{
  "d_expert": 96,
  "router_score": "sigmoid",
  "routed_scale": 1.0,
  "balance_loss": 0.000151,
  "vocab_size": 16736,
  "rope_base": 6080.0,
  "tie_embeddings": false,
  "optimizer": "soap_variant",
  "lr_head": 0.00702,
  "schedule": "wsd",
  "decay_fraction": 0.682,
  "steps": 3850
}
Below are experts of layer 5 (counted from 0) of a mixture-of-experts language model. Rows are named router (the router's row for the expert), gate (a neuron's input weights, with its number), up (a neuron's input weights, with its number) and show model dimensions 0-191. Each number is 500 + 25 x the weight over its row's rms, rounded and kept within 0 to 999. Numbers have three digits each.
After each expert's rows: "mostly gets" lists some tokens that are sent to it at least half of the time; "gets" lists some tokens that make up at least twice as much of what it gets as of all text. This comes from a sample of Wikipedia text that the model never trained on. Tokens count by the router's weight.

# expert 12
router:503504479473478502502499498545458453456472470541509490509464498491452468474507516511474514475472506498540508478489511476492459484470490520548488545498490509480486452494504495504545475536529522483528510527516524527527499506497526483474565544503510499519539535506477502494467463496492503501492533490511481466531456504479484474490518472518524492487516491476472498535498491499559489482530553518498502500511501503516471454483497484498476462535517438491541521511538528478504523490553482512485529512504552520530491511511508497508458488481479533520493484536471510437503501484544542502
gate0:517532488509502474483501506516495545526501497512479512493496502479513515519505460530484471552474479508459539459484518546505490483496539533453508528494463511505524489511508509518522514497492495462520513494529525514464494519515478474559501527467463510533583542484473502484496501494489508511507499552523497497509497518479523514476480527478506520481488471540510480555490474492534522534462457497445490493513520540484490487473484482488483531447544489484477501514496506537493454477505522514466464539517521513536491509505542464469464448476523507456525519483517498476467530495482520483
up0:498509461506497477502520497512502511520497512511490514517468482515558530500486486496516471551481493513478544504531516514520524477504545507458484518461471482497476525478489493498536447505500469517487520444511536555505494512479482517500524524518478521485509519502518527494510482511468538516492513550508472518496499496481509478531502491448558485495468484569494498535487480472518517538484493492474466564487530524468489494502483489529493521462483476493477446549564484519516474472492525491458475487474503505498482516507539489450500458470492481531478515499517521512453513506464529467
mostly gets: "- ", "the ", "== ", "The ", "their ", "his "
gets: "| ", "- ", "the ", ": ", "\"", "The "

# expert 15
router:525481498443506459540503472489488480497518478530528508525492524498514559452469494493488531509470521497521495513529530522488496509506484503477489500478533471473492456448517486497483488537536528488496492494517539515501494520559524510532460498495491472494514502543477534487530559461471526548523521504486475508515466499469513466504548518475503511462508532533488498486495561446488529525520493539512538522488490545493514503498438499497505494492525477501505530544465556510474514505518521515538481494498504468503476473497504526463457490492444496507492490516487472506500464518500511523
gate0:513513482491440491570504480504497471494484501527479465516480541495496539470499507544490519500455486504520453526518528502493480527478448502495489495485513496513516473459505484492489543468498510515515496469552528454501490490490465526496523516471442532515491518491551467489444465487521502464543533507489502543491485500512487531539482494524494538480518504487499492478485507509479523481484526474515466538498534510530472470527492494548485495494525506495529543520512500515547474493504496538480477512488492490522524487478469442536490498481528502535483502516505550562498470488520505456
up0:535481499493471450520510497513491525461483459526470466520488505510486548534495477544429527497522513568490494483482489509496510537504485497510491451543471500464480480539529484517480500504543512455507493495519478511541535486471456543477506503524523468505511514527543499509523507514487495493497466450504538484493511494542482510485518496505475473467530505443501511491508519500523505509481506518521491496464530490509529507444523467526490491515520498501532538508509504496462470449521493518520480540463486483494485500484503528480506529484507554496525516465460499497557524511496492555
mostly gets: "was ", "has ", "have ", "also ", "been ", "which "
gets: "to ", "was ", "is ", "as ", "with ", "that "

# expert 10
router:501446474450472518496458502560448491458487472503507525524533477507472509508497483506511487484485459485530449478524531489495528510516516469510546492474486538488522486501522482505489479510535481465570510486504516509527513458502462519500506502496473489538509553487536512479488498468517534504498505500486533477520495516482509468558495506528477500486499500471497482541522519482533491499494525480490523545499469502492493499523460481471537513518524504480503507487489517491486510524510506501520472471485509529478493488558524435487462489474489510538519464464449561486512495493545550480
gate1:507517497487489444484464528480447510510486557502575540483478480556535526514539515538504463527509538502494481490529485502497534495498515515465512501528517522466547490489481449508506468482486487493473492529502505518474497534539521496508537528502518448477500495551502490495535495523507492483522507529463453515474476519551469488505486503515514481490529502458472459542542490494489477441490493497467478535531539502466481499500482502501488547520539495493517479466492504506516467493449516494511475520522458485517517478505499521514483467500511507483505474518467518487480490541521512478
up1:489502544473508504501477526543496496466512570464528532485492476522509498510463471540463471510487497519500501483501505501519508464512506522542515508526441543487529467497485446469485478480521491499523483498516535493516525502494522504504524523494498503513551486512492514500485521503497482472463511491468492530509533501571479487502466507563487512491491514472543460502486497511495522474491472459510442470553526506480483523457490492533520513476562520505518573483486502496483487516514491486538468486508473484480483479525529520522521438535517512505454510531497500480468495515512481492
mostly gets: "| ", "201", "202", "January ", "′", "December "
gets: "| ", ".", "–", "(", "|", ","

# expert 23
router:540498490512466483506529485529550499479495496467504487530502468515467506523487516507514496470496501517543471512518508479500511456516521494513479470468498503506525473484468489430565487520528508496527462512538517502520532514523480496476508499504520489515508548533489500468516487495489494468502516496485499481513506537480473468491527537505501500481504525493498540556479543504525509500549504517515488524551432512489471440466511479424485531501482428474540543535497500460471499507513460510505500486450517483536478531518506492487505506486502537458519474506509476478498485497516519503
gate0:491478524470496486488521521490532515474486502460466526487502482478500446479512495476481486495540500522499516501449465514503482492476537537456465475514505488529516489456470479506528481469538500512532497473543446542480488513492466484491515493484516513529508512519549520473508530476571485472521527542528506541457456513490531505504520512509457489523525453545485453519508499489488499524506519487462484530489495477492470449490502501464487493533516501502492525490460530521501506493495536504495491485509525543479500460459498531504530532489487494513504529539542475439517531534501486513
up0:500504528492495500501464493539476501520475496507534495490516517455477509537489525444510453557467468516467525488552528456483478476485464482502449564510493516531548541556493487507486484516460521504475546534509549513522498506507522525448514468514554469525499493504433518477504486503517479514496496506508501494537506478517525487495501486515480476467548506460507493464500491512513485480547504466492519491502541507522474480484485478532505474499545514515536496488490452507497472525515469506492520517478465493485494534486492489497513494507513498489482502474532513485439503522525500456
mostly gets: "\n", "\n\n", "==", "===", "== ", "\n  "
gets: "\n", "\n\n", "- ", "|", ": ", ". "

# expert 9
router:534491507495433496465565465508512517478464527519513531516527515504474474494424512525526549507483441529488480516496522470502447487503505532532536498477495520511495493492517490508510503493449472465496484481527483461516540490516485500474470533515560428504486500493498499471498520485537518519503507485512503508494499486505493476520540515534522453493478520464490531490503536492545498488514492481523500475501525513541472462515433548475489521490533510504508465500503530475493546534521497482527474477512525511490486472497491493465501513487483500462536476534500496512473498534489511493
gate1:483481539464505502510516496530509510421469510533539496511488537499470542503528509518472479504487507484507529486545483480470488499474507515468528464512491519491509518480488514510560471476438485546526459517539484510482500494505477545480528510493497519502512478540508507501500494529476523531518502518489513541536531566504489486477460497493463510457472498514520484509436544498507476522548513525517496505516487507489498493477497512491507493478506506528522495494513462490465468489494466540537475527493513504465455503528520493509478507460498469500515514516518505462520492467475538415
up1:479532486513444504497486494470526500492473486493552493489438513460486530446504513501481493477585514490486458491512520526519514497492463506542467485499485509510532491475486498524525461497511504537473483489467493528485505511507478502537489498491455492530535520500561521495508488542487500472483518498549495514483505535484477489487492485496497507499523502492524526470529423507502490500493503470487452509542491525541489489455473508501533498462511462498523513491529520461530459515503516468454477477476522517548514484476501499499488495477487529482464494456490449482504503548512460493
mostly gets: "% ", "12 ", "16 ", "10 ", "14 ", "20 "
gets: " ", "0 ", "1 ", "2 ", ") ", "3 "

# expert 8
router:502487507517499502487513497539501512501503489546479536535482526486486490498486467488485530509476504506511499469495508519466469467490460522512545509486532520448520464468504478510575506500482472470527512475536532447519542505506496493540529505476547446516496516539504505405494476511499523525471500455521526463529519492524484527506510487485486490483536470490491500510508521508494488475494495485494481539497556513517493490520486491466550459499525508467510517505463545489472506521475515482512473472515505538522523505518459442528478501454508478506491486515494496502444501525509488539
gate1:491523517491489540483500529503454514476483543505507545535522520544533485499473505499529512511476511533509518477532538543470512510523520493503521465460502495500514448475494510449496472459474555489503527507477504506463527488475517508478495506482500515518506508526506500471482461499520540470567518480462489467471524510479456476487509496462478480504554499554503478501519545525484503485444484515492547526501534516509491472481490502504488506486562482467491531500504515470514480496487479483535518523529524525508495488483495442543489533488509508519462475499466459520531513500509472542
up1:534515451532504510452472491489498515490470532469493500528496532487502514500473489482543527515503465484500510508506493444505559499514495469477478535500509500506449500463464516503498452491479503477524449525503484470514473485523470467523514509491502504511523522494489505456523481474486505516488530485475477487475522496485467523498529451501485543548522495525470515495489515507475480566515517507501500476517481485521477471473503489466511476468541509473488527491524499525472484467526499503504554530549519467505530506519460484550532522530548536570503524495516540532474493513501460519
mostly gets: "G", "K", "H", "W", "J", "D"
gets: " ", "D", "C", "K", "M", "G"

# expert 3
router:500442454450457524514470496523478520502452473550520527512490462501438497489493527478492505447490496505534485506524534470516505510496512489526548536482489542498522464494514484509548466512544553468523495492503505486524491499543475487506514464470485506488526564492519514472520518514511498512463500491545526495478477480474496472503508524481495496466523470489488494503480475495534505477505497528526490498542501518469494502495503494478540465497519480474500469552464498495488549493494546520521484507495549503498452519532492459485471541497493491474515489515473500508495536497502568497
gate24:522489446496534486484501500502518492543501509497546509480469501487485496519537532543509498501498490509483480515509538475531528507517500532496488510482464448495533509521481498491498464507522491532513498503505496516513529499462510476535524572453513470519462526526487476431473498517489507514494479464538513515514484480490496507490474520498496492483462470537522543532471462519525514539492475474446481484466518473515483507504518493512472515532454486495517511539480504530457472495494481491567499553567524524538495496468477491483469491496523532517485531546500483538509507496514502459
up24:445480492499527503536510484539563518493498486540506498473493503482528500558499447532498524537515504524501498499548537492500450490472490525492477502518437464504500505460466523508492514544490481509530487522509495497513517504525518469523486490511470515473541513512492473460518511479471527502513460489507497524547477479484499448487473514506560541531510480546463483512512479487492495507472549496468514476502505523521528525493510464488504490504486506467454475506507516491517482515492468500479476488472450569468483473503522489464465473522510549500511496522476499495505454515543522496
mostly gets: "and ", "); ", "& ", "\n  ", "\n", "| "
gets: "| ", "\n", "and ", "- ", "; ", "\n\n"

# expert 19
router:512515448479476503506516501490476496505513464527545496491458530514480543483464510449531513520473499457497492491507499480529502486476504488523557519506517477500525461484473479506511480501488557523470499480509477462518555472473504479508484518495515480429532540509514537495491499499510487493509481460512478521513513506474445513508533569517505506496511476533479481518488514471519466517525500530522501580490501562455522499477494481490468544489497523471525489479510497484496519524496492522462499484475500541534518506517514469483486494497486475488543448496485550480480505531525478495
gate0:450501505525484458537509498493532534487485512487536517465462540517523523501474475486533501527438490494490516515478483520491553475525531494466520552506463484509475485451485498469562479494506537477535507502506487492529515455473517513553497525516513469480492480476535523502513509521553501507512523478516533505500459466492480491496506491524460493515515447559506509503481513522530439515484510492513482498488521506475505528466501518504517516499502513496470536491541483529497537481519498490453507471480506532513484493516545528491495510516531506536490509461502476491515516487473569548
up0:496536502485444494534502540503537488547513571477436497507529474479501522478480521473574472542519521509483534504489474519537489493464512543502535473484530515518532514476470471489515502477526491504492474487506465508522477502508485467572504523513473510472550512482497512522496505495464487552528474502521523493491530501534520537524494533474498534474493519506470518491493498528500475490492506504500517512493484568456483517480517484478463501468506510467468492511463516468481495481465456466502456487486490507512494498499512481439515513525485479507542512491522531499484498482515489521
mostly gets: "). ", "\". ", "season", "year", "president ", "President "
gets: ". ", "\n\n", "\n", ", ", "). ", "\". "

# expert 20
router:559500504492511494489481515558506544476469504485507513542513468521488521511475492499504535494444475483484460513527489497498503448498527500488517481453493455533540459460479504484535497534465492477490483529523502470528470503513519486524529498518518454496526525541475517462542495510499521472527496519500530522507495466516445515539531497507508530449493526474512506515470530488493535508512477475511499518488459501504509488490478500463476543483529509523494459517473493464505538528518480542514487472505541543524518470550474467508500478485484503489482450521486487511435520508505494511
gate1:510546485535485490487502507535530520462535477558479509486519512514470489506477494522493483496508481479452503466502458482514458512526536479492482445458519493498519511456450511507505454500482522513533479469495486531463483484476474453518471470444496503501523499526515499496517518524492505536518513519498478467473505463518477535506537516499520490521424533450461533529519486465521472516488510507491524504500465522494507520492518529499455428495510533477492492454470504488505514554537500518500515482498490513497551531501451500485522508502488482472533482489485483506494479475526504506
up1:502502533495526495502558524489483493491467505543537509458506533495505480479548519482554466486517463505532487469516488543522477516487472502535525490465464492504555473504522486529508495499471515511512498506534500486472492486502487469517499536499472508522512550518520479497495480545492520509491532527460530468461513464516542503492494509448463525547455481456514553524484513540494525463533532500469484554521477503503536472487479525489503461505531520492520494515446498466491507525495523507496505511530491485484458472454482487504473464508527503475488516502526508505520471475497552486
mostly gets: "3", "0", "2", "1", "8", "7"
gets: "1", "2", "3", "0", "4", "5"

# expert 16
router:510463492417531456507493522546506464497501479515530520482466514536512529488467497470544526482533500488504513493517549503488498506472440508516530483528507535468514465482481511523498500516553499485486475495505512433485504463485510477528515524456487478479503538522478510488498515454559500518501512468499486533511490528507462490517536504522494485493504524521491483484464514425488495499502502506542494542501513529471458479513480482458501475491486480471509457518475541490512474492498505491520520486502511506516539484539507522483492486525461481491497511504483518464431503554510518501
gate1:504527521479504474478516477488477473522481554514564522495486521557496511516510515520469507458520490494501516498529520509530477499470492475542520501477508524518480492514522524494538520456517484529516496554507456477501523509509466441514506540521526521481490475546536449512517485498480482469498500475496482473466421488502485518518556523458517490463499502503503521543553496509488504458504539480436530510509510493523518486484483524486470455510497522481501475504483509493488508459482539532482492520497486486508524529525528522516465534467494511498506452547482485506517484496507479476
up1:492455485476517476485506492476500497486471504499471523447466506474524495491506552572494471517497482501525505491504465487481518508519496513492473474567521460511498516525467474491571489469468489468439484472498511516465485570481527496517501505496501480478522513479488554493486510511518523519533539509495478499511532495503495532520471470494473485556495489514482516472505507514531551490524484499498475483481546507489515491498496490504475474462506515578485499512479504468504476481435480458523515519486534473499486513528489506482521467463471520521514505500497532515499508451488476537
mostly gets: "after ", ", ", "during ", "\", ", "when ", "where "
gets: ", ", "(", "in ", "of ", ". ", "In "

# expert 22
router:511500484509465487501562494493512519511477521520519523487450493548493489485487563488505503444524475475524517483472504504507490501510500545508548487502544464535508501467494491488475473519473534489554515502516475486491494490476510446496490473458524457480513526474502532509491482492538450497476510492498470482505503481484517478502528517543513476512483569522466475489479519487563484454492515525510517502491489532476500449481497491486500473522499501538527504503546560482470527474556543478512495497490504494479464466512496499527492507500447488533537475526473532496504500510499535504
gate1:487532491488442491443476480520509450460509504517480481474523504515526512502496518466526504534492495484475556517513454504503495438545486487492533477490517497527500455506448450558484495513471514526497473510488489482493496523485467526514456504488484474517514473486562503533531527543490481480476496537518535500488534529516530524528542509477477502508519537495506513511519517506508483528483489451499498534503479466484435515507476487505492481522544467503483458470512511508460504463476524522502512506531496526503480529545515491521537484511464456501506511497485517481503538495493455504
up1:499525507507471487530480547495482467487493555511471483516497507521491513479526496469513451475528557519522487496468563472515487526508509493517508486487503538448495488459520496528506542536527479470513463491497497506506522517469505541451505533493479515487449482474528513517471506465501525515503525505499527492478454468507488476468525479525535490547465516529472493497520474523548509516489521511508525491457510475513483479501469538431521475446483503477502522468542498529534500506496474512506501491517515471479492520534454532484503454470518487467508480531510476480515503551492513476
mostly gets: "team ", "American ", "local ", "music ", "member ", "government "
gets: "and ", "of ", "ing ", "ation ", "er ", "or "

# expert 14
router:526502510494449472526522470541475516412444491528508488491521490499471476488507532503527516545455482504522473504505498509494482456510518543542517480509529497494497507454497470486512474524466539487536511514533506497487537503484476484492475518488538498460532493516439489498508501520512454504512546508514524486532476503501457545489528529534489457516506480517486466522504492540529528471469521485511503490471535508486490466467515468503496465506500477479486525488493516514486527485525498524505473490514506483513465515496522496540495498457483471497503498523478559454532482488555539474
gate1:460516468490506458496457480473492500494520534486507492484496500488500526487495532486517556507475479474467466433494502543508513459455510527520508516500524448508475533483477482510523487551499537514511522504515468486531507499541502503543462502495470520492483477547501540540496505485497498511516536468508540504476456501553489492461541528452494485468478473512507513509534532464543506501510480486510511524485517502514527470440521499475487531520482476433483468520488513507534524508478510475547474475524477467512521525490503488527522461521503492511509496523501539445502507501513509479
up1:463531495519544522545486506473512475557527498480495511498507507496503492493486471483521528524476521523501521546558487545468483480538515507534485550475519467496448477480459520491486492504534521482526480564511521524516517467488490501531524497488509467520469517525544518522474512475511496518471493499468511506494471521481515506475530507520454503464471483495475529535506508533478473504499487511466511491494495498489523467434473504482484497492482515453464492510512487507520568506482497473483449484478492505496555503519469507484512417517526479497541471512521520511466517488510518514
mostly gets: "the ", "The ", "his ", "their ", "first ", "this "
gets: "the ", "a ", "-", "The ", "s ", "an "

# expert 1
router:527439515450531461496468521515481467489510482497504506532482500485513525506493535477517527475456482482537511497543521539474499472482468488505489486484523533443525489481498462470458494529562526513504482534486524478516507499508506501546502504490514483514500519491448521490512530485510536523525551540494468515529469502510489499512520445524511501470527546523492493512479539475527486501481472502491516546496501531474477448497467526474524482491537493521530509497489543473499521486523496506548502472496503564519497476520518483476489457499460478501507515486476475519464440522506493513
gate1:470496486537468518496499456500516505469547499485506502516511513520495537480494516472550499523544500492550511534538485504519481474505524530513506478539491483473493508538521505516505485481484525517494529485459527497490507499494443512487481523499491545507532558520489504453550490490521487497516486469507503485497507519416496546502526457504505517530519552506510485466485476510477519464483507464484488472509493525523475482499490494479486440492470507529553540463510524507502471468471480509519510477521497480517518553479516529526482452494436516492463520518535492461507497491527484524
up1:465453552510478538500531549528546461489530529473498515497515491508481495501501507485495498496514514513436466473489461530506497472511503488509474448480491511492499523515479500533472480481478488536499510516520511499487466508460500475534480549485491501524501516503512497526472478500494513515492515470515514509488527462504498502512530511541514506511487506537475528504465492521533516515466491554502516494542498496489488520473498489528495477445542516521483499479505502460516433539536530478477478497528491475495514470559472479542449520499492504480499554472492516542555463464546528527
mostly gets: "201", "was ", "for ", "199", "from ", "200"
gets: "of ", "in ", "to ", "201", "for ", "by "

# expert 13
router:487512489462483480539544526547552495504480482494541526524492514467419501511482509485552506451440438506550492460481523527469500480529486527518489509488501559481520519512534498465526510494502525488506488511513512465499471515502520514523512537447527458492509489531500529491496522503526480477486516488535469462495484563518533481472493484553490507485537477491464456492494498466488488493503519505515498477544493500476472496481488461488508492484504508482507524551469504509524480457516487524480478491510513529480498490527502503460506505492497530506501527497465527478483513528506542529
gate0:501516531444503509537508502494511496500527483504544538471489523498453476474535526508487521485491473481509488454505569495448503533533499504492512463483498490540521483539479471486518497476469490519483487449486485494503516506517464515511514521536527498520496494506527454510507572498530521459516526496499542460484468500492546497502509503528459498487465501486478482495465482503525488498484506489536508500517508548562535456493515488491485458448524483506465548476509478487482468518509505512505478517495454502494492537528471494495473496531532523524511498541521512494472477447538489463
up0:522510513462522508487516483502491484535498509466527481503493523506465485481532531506529510480422494514521464473518512475490530464520487502472514498500526499475520470462524453510497490500507520519477511516468515551476540499529505544498514467505496487514477507523540486527492531521475530468490509499457478507487448535504487469523516476489511541479512488519520507519519469477522508478476505493525458504510522486525520535525485512499509532475535477501492494518477514518529457517495448505527457522494482471544472580520509474515466509536532498520519437541540476481464457530506512465
mostly gets: "John ", "South ", "u ", "York ", "North ", "San "
gets: ", ", "and ", "-", "o ", "i ", "de "

# expert 7
router:521524486501503473525500481502465496485503468532539539487499491500482555515505507477533523509501507462513472480544501505527490457493519499488518519500551468510493489499467508486503463523536502469509491506504491491519459451566517461511496482515483540489534539500479512434481475516509538463502515506506527484484470516462465510523508489512460467498467518479517484482452476472503490462505557531496508545543509488481506493454479513486500535513521480512493454546534498512482470485549517454514528497451544529461477500530488521537523507532462510480501470506494494498504480525488468512
gate0:452506478502487497476463456519504538480491463496530469495472505511476483472542513474514490483461432494556516506536464527460542471544480506487494480522500499490495489544451519508487522529476495526498551509515491474476499527503520497459529497490463496523531490509577489484494501516525494525520528533537510459520520436509482540522536509491487489535507542452486534509484470501508476497521491467525482499504506496501490522475500510525501533494521493532485491514501503486508529519509473440522511531535502486475474505540491478545506504522482490492552471491487491480541513483475535487
up0:470517522491494487528519479469493502500488505506505457498548541522488503494496487517492519483491511514467492458471520459501497472517509483484573537478461573515471454509543483484476519539503459507519507497509514507527477549503480492517480482503483528531551506494487465485491545539537465512528515492492530512489474509481519526511467493520476504468504511503518514505523469495497531494509542511477484460457496494545511509479447486472535551480510532484449531527468520522528450474495494488505492538511480489527516543497473498550520521520520483480518486453465500490543472502508485508
mostly gets: "ation", "ers", "tion", ").", "States", "ations"
gets: "'", ")", ".", "an", "er", "al"

# expert 5
router:505490487491442480522540483512478521463461503568512528482520480539498487469497535478499524528473458496512441502501542504525471439517481529539513523505503471489509487482498471486491486535493540487543508488534499505505515523480457459501487538510545504476524513514462509511476497517528437517476513482508495474499483495494471524479537504536500474508473502520482451538498500547542513479468514485494530483470558527491489472484512482516519453530483453483484499503530518522489486490522531507501486508509491465492471482507544503547470488474482472486514516532473536492518478490520526474
gate1:508471446507498498546520494514515509503457545499503505528477496519483470468490500484511514486518482527515474511495511515506502469510493514559511506497503490530449513448463569530542461461469528459490491483487512522494467503504517473482501504480511480472518504498512519529472493501531488533499519468483489492499467505498486545493534489531447430506488480560549492518521475493516524506475490486523498509493503539498568480453485527530507515498482529461459548502482499506525553553512458519515485486494488526495493473520496532507486531468527536525512519511506504507511506454485489476
up1:506503574504515547477475467537525496516524481495508476524522459507477535543491487541521490504507485531505481501515500496487504526500518496453494470526498560471518524509467499508469518503495468523535503542471489473500511536497498510482528495451475491530492489517427532463558489531490534457496503531471474539508529535512492503537477493487514528521499538462469524503464533528497505500483516506487517454461470442514461486544491496461506517510463493519536525476517497481494478457466495507472508471479488527520544511455499511489493478494482509523481489535502532500492508496484490482
mostly gets: "the ", "The ", "his ", "their ", "this ", "other "
gets: "the ", "a ", "The ", "and ", "s ", "his "

# expert 18
router:515475531509514483479510517494466474413484466532490498545495530550438531518507480525475513472492471455534489483485505490488534470458507498509529512504514506471502505487519520508501487523496485454512490510516508526534503479489467516517470456510472511507514503508493536468523517461472487515541510488529548492521477544439486497512517491481515495505494532504513498544510529466500483461523514505512552584533453524467493491498467516490485507495486493494477507512476506504502511500517525492498485477469490482509444509509527487504503509456474486537562493506489499476529508495567503528
gate0:516488537508502513501539494530501472491536477516500509485487518557477525474474480503544489515511527481457499514493524507499530515488517477507473502455483460548515502518456480520452458475532534490447481499482538512466532515493456485500506503475513505530518528505532487460485462509486502537481552514548550502493476492491495496507484502479451505478520551489490481477486491453496503501534502415473519502466501509513478504526536576470509501486533461500509512488497492535515536474469465474524467505470486502502518528514513495483512523468513510465477493490484491517486474467523530509
up0:486498583518480531534465521513478479482530465499500498498510495534452510511509531487510519498470496518490501532516479533511534535477476499512485498483528478515545489475519482528466512502526507511494522522498513499515451484476446534544517472511509478547527504499496499525520503507493507492522486504519509504471516521541457481509527445494450483473521521513464539494499510476469504485510461494547480476564524538480469491510495527489470515483497455524543522498502490493492508520503494480513480496473504554490533439481478464469502472553502512480508541511516466523474500500521446543
mostly gets: "==", "===", ")", "== ", "====", "="
gets: ".", "==", "|", "===", "–", ")"